From a checkpoint of a small mixture-of-experts model trained on Wikipedia.
Size: 12 layers, width 320, vocabulary 8192.
Below are experts of layer 8 (counted from 0) of a mixture-of-experts language model. Rows are named router (the router's row for the expert) and show model dimensions 256-319. Each number is 128 + 24 x the weight over its row's rms, rounded and kept within 0 to 255.
After each expert's rows: a language model's description of what the expert responds to. This comes from a sample of Wikipedia text that the model never trained on.

# expert 3
router [136 100 162 126 143 112 141 137 104 121 125 127 131 117 119 121 133 124 114 110 152 115 117 173 148 174 155 146 113 123 177 119 128 104 119 153 114  95 142 145 108 121 174  65 111 133 129 156 156 104 104  84 142 158 158  93 111 108 104 143  96 116 159 123]
Description: Line breaks, headings. Line breaks ending sentences or paragraphs, heading markers like == and ===, and sentence-final periods and quotes before new sections.

# expert 21
router [124 149 138 125 154 151 114 135 140 119 130 135 153 110 130 103 125 167 132  92 110 159 143 116 138 190 142 172 110 128  77 111  59 117 107 188 153  93 160  95 125 103  95 158 134  72 116 138 136 130 135 101 119  99 142 110 152 110 111 103  91 118 127 134]
Description: Table pipes, closing brackets. Pipe separators following numbers in tables, closing parentheses and braces, percent signs and slashes after figures.

# expert 12
router [150 107 127 156 127 118 168 121 139 157 112 141 126 150 130 102 114  92 153 145 109 144 165 105 136 148 125 134 155 152 137 132 148 152 133 121 112 135 131 144  97 173 104  94 142 126 130  99 104 126 137 165 146 149 141 116 123  86 111 111 154 128 120 117]
Description: Word-initial capitals and fragments. First letter or short opening piece of a word or name, often capitalized, such as S, A, St, sp in Hairspray.

# expert 23
router [154  86 137 167 112 194 111 142 143 145 120 134  96 109 113 139 139 111  82 101 147 128 108 136 156 129  92  77 135 149 117 178 165 113 165 131 124  99 148 104 125  96 157 149 116 122 158 120 135 147 129 115 116 147 144 132  98 169 121 106 133 105 137 157]
Description: Commas, linking verbs. Commas, and, a, and verbs was, is, became, been in biographical prose, plus degree words like most, particularly.

# expert 5
router [138 115 140 130 146 121 127 115 120  94 104 123 148 129 163 147  90 112 113 106 142 159 166 112 127  90 166 105 121 118 127 111 109 110 137 142 145  70 131  90  97 129  95 139 108  53 132 115 124  96 162 169 128 146 141  92 143 140 143  78 179 123 105  96]
Description: Space before numbers. Bare space tokens in running text and tables, mostly before a number or new word, e.g. Act 1, In 1899, | 1.

# expert 13
router [ 98 154  88 109 123 155 127 184 104 128 145 111 149 141 138 138 155 147 134 126  84 110 132 131 100 125 115 124 109 120 134 110 147 166 129 120 139 138 140 102 137 109 138  83 109 178 157  91 118  78 121 160 159 131 109  95 120 113 176  98 127 139  97 149]
Description: Word-start prefixes. Early pieces of ordinary words, especially prefixes re, con, pro, pre, dis, and pieces after un- or ex-, e.g. un-con-ditional, uni-corn.

# expert 16
router [151 119 123 133 127 123 158  92 113 117  85 172 148  98 156 134 126 180 118 104 157 116 143 140 143 178 132 131 130 149 143 121 126  98 106 105  90 119 105  93 125 163 120 131 128  87 119 135 148 118 159 127 125 122 156 120  98 136 130 155 118 154 115  96]
Description: Pronouns and possessive s. Subject pronouns and relative words in running prose (he, they, it, who), plus plural or possessive s endings and apostrophes.

# expert 1
router [104 153  54 140 159 119 134 135 122  95 124 108 153  80 123 115  87 177 124 141 128 127 113 115  98 148 121 123 123 131 147 117 126 157 125 162 118 147 149 153 123 172 125  84 127 165 121 120  97  95 112 145 128  91 124 127 102 123 138 142 121 128  87 121]
Description: Place-name syllables. Second or third syllables inside proper names, mostly places, after a capitalized first piece, e.g. Hous(ton), Ips(wich), Bausch, Ayrshire.

# expert 19
router [133 117 165 151  85 164 146  96 121 117 111 125 129 129 135 152 148 151 121 115 140 161 120 135 121  76 131 116 121 150 114 119 103  99 127 116 148 120 132 173 109 111 145 167  86 148 108 103 174  83 122 174 124 158 134 115 106 143 147 135 118 123 135 133]
Description: Digits and numerals. Digits inside numbers in statistics, tables and dates, plus counting words like two, three, several, many.

# expert 18
router [123 126 143  95 136  85 106 147 109 133 146 131 144 134 140 162 140 100  96 116  94 172 105 141 111 112 107 140 122 116 119 145 128 132 117 132 147  89 147 149 129 124 138 139 112 108 117 113 114 114 131  85 118 101 150 139 141 169 131 103  89 129 134 116]
Description: Verb and adjective endings. Past, participle and adjective endings in narrative prose, such as confus-ed, confus-ing, impassi-ble, plus clause words like when, where.

# expert 4
router [131 120 117  97 142 124 101  56 113 121 181 122 145 118 114 126 110 165 102 153 121 126 157 124 122 132 123 143 118 148 115 134 145 145 118 156 130 123 121 169 128 104 165 127 164  95  78 123 200 133 148 105 113 119 150  74 133  97 134 172  90  77 128 142]
Description: IDs and LaTeX. Digits inside long identifiers, reference numbers and large figures, plus LaTeX symbols like \, {, _, $ in math markup.

# expert 10
router [140 157 126 138  88 114 129 131  77 136 140 149 119  94 108 155 144 137 142 157 129 110  80 141 143 144 150 133 114  91 126 143 140 112 158 106 161 142 102 128 147 124  65 156 114 101 115 130  99 135 116 107 135 151 132 120 171 146 109 159 108 150 145 134]
Description: Person and noun suffixes. Ends of nouns for occupations, nationalities and institutions, such as account-ant, mathematic-ian, University, American, member, school.

# expert 15
router [130 106 124  96 113 128 148 163 139 130 148 111 108 175 151  71 141 130 110 114 157 142 117 131 100 136 127 151 167  99 160 106 140 168 145 166 145 153  84 127 117 140 101  97 175 137 132 145 141 137  80 153 120 109  92 156 123 112 151 159 130 174 154 123]
Description: Mid-word Latinate syllables. Middle syllables of longer Latin-derived words, e.g. tri-vi-al, Magni-fi-cent, e-qu-ipped, often before -al, -ation, -ate endings.

# expert 14
router [ 96 131 157 131 161 124 116 117 127 133 133 136 130 172 145 138 104  78 133 158 144 145 131 124 110  87 167 146  94 164 117 158 166 180 127  90 105 164 126 115 128 166 140 132 118 127 137 136 115 162 131 116 129 104 163 157 102 140 111 141 140 122  88 141]
Description: Mid-word consonants. Single consonant letters or short pieces inside words and names, such as d in Trident, t in fortification, w, k, g.

# expert 22
router [106 140  78 153 101 144 117 112 125 152  97 141 126  91 167 128 155 110 159 180 172 134 150 102 129 153  95 139 136  75 163 151 161 114 135  66 124 116 163 130 141 115 148 155  88  92 132 168 122 144 104 127 114 142 122 144 126 136 115 133 104 145 142 123]
Description: Sports and media nouns. Nouns for competitions and creative works in sports and entertainment articles, such as season, match, race, final, film, album, series.

# expert 9
router [153 116 126 156 129 135 106 152 163 130 120 128  97 112  98 107 123 116 105  89 108  89 163 134 182 129 164  94 135 150  89 105  98 100 126 124 150 138 115 107 141 173 145 138 181 154 165 153 119 182 149 146 177 136 132 137 138 145 164 149 173 107 157 160]
Description: Articles and prepositions. Function words the, in, and, and possessives his, her, its, their in prose, e.g. in the family, to cardinal.

# expert 7
router [122 131 164 112 143 106 163 129 105 147 130 103 112 144 119 146 118 150 146 128 111 145 118 146 147 141 124 121 116  75 128 136  93  86  98 114 150 120  70 114 123  95 121 146  98 139 103 129 110 147 119 171  95 128 113 120 134 103 162 104 154 136 133 150]
Description: Name-final syllables. Final word pieces ending personal and place names in lists and tables, e.g. Lere-na, Galhard-o, Botswa-na, and common first names like James, George.

# expert 20
router [123 128 135  96 129 163 104 134 179 136 130 147 104 149 105 134 117  91 134 105 108 121 134  95 151 113 129 119 182 159  93 127  80 125  89 155 108 146 168 120 109 113 158 121 158 132 151 106 106 164 134  87 122  84 116 140 156 161  98 109 151 104 105 123]
Description: Prepositions. Prepositions introducing phrases in running text, such as of, on, at, from, over, during, between, and quantity words like approximately.

# expert 11
router [172 157 176  84 152 141 115 148 122 105 154 157 142 159 133 151 118 144 123 116 100 129 126  87  71 124 116 104 124 109 179  92 115 112 166 151 143 166 101 117 154 139 120 147  99 132 106  94 122  80 139 190 121 130 105 120 144 113 133 148 142 157 114 100]
Description: First-name initial pieces. First capital letter or syllable starting a person's given name in rosters and result tables, e.g. Mi(kael), W(ojciech), Kur(t), E(miko).

# expert 8
router [138 116 160 105 122 105 156 111 169 119 147  81 103 103  98 115 143 135 145 141 142 163 169 100 164 139 119 137 122 126 124 120 105 128 161 110 141  80 131 148 118 109 100 124 121 154  56 113 175 125 152  66 119 151 126 142 125 145  92 119 146  96 129 165]
Description: Punctuation after numbers. Opening parentheses, abbreviation periods, and degree or minute marks after numbers or names, as in U.S.C., c. 1877, Population (2010).

# expert 6
router [163 169 115 154 110  89  89 113 145 151 160  83 101 121 146 119 134 100 165 136 125  96 129 141 115  97 104 102 114 162  91 147 127  86 168 109 127 115 142 137 137 109 118 133 128 109 131 178 124 130 114 126 134 157 144 105  99 137 103 153 150 114 121  90]
Description: Hyphens and line markup. Hyphens in compounds like re-election and Winston-Salem, list-item dashes, table pipes and line breaks, and Romance particles de, La, Le.

# expert 0
router [124 147  94 117 135 103 100 112 101 145 126 159 161 116 117  84 147 113 167 174 147 112 130 139 139 138 114 126 157 121 115 119 113 145  92 129 133 109 111 171 148 100 113 161 123 159 111 112 136 137 102 118 136  99 117 157 152 112  69 109  87  88 147 132]
Description: Infobox and table headers. Field labels and header words in infoboxes, tables and succession boxes, such as Total, Location, Time zone, Born, Preceded.

# expert 17
router [106 153 158 161 128 161 167 151 135 123  82 142 154 131 124 134  99 174 118 117 119 149 135 118 109  58 171 130 173 157  99  90 111  95 148 143 131 104 134 133 110  98  96 181 144 111 121 148 143  93 162  99 107 166 127 115 132 107 144  89 129 135 145 108]
Description: Space before table values. Space tokens after table pipes or semicolons before figures, plus currency and sign symbols like $, £, −, +, and dashes in scores.

# expert 2
router [129 132 140 109 104 108 168  73 139 110 127 107 125 136 127 127 157 125 123  99 134 129 149 138 144  65 148 131 115 108  94 154 104 111  87  92  94 100 124 143 102 119 127 140 168 138 145 121 151 141 178 148 147 101 139 110 126 153 153 110 126 125 157 145]
Description: Year digits. Single digits inside years and year ranges, especially the later digits, such as 2011–20(1)4, 12(8)9, 199(6).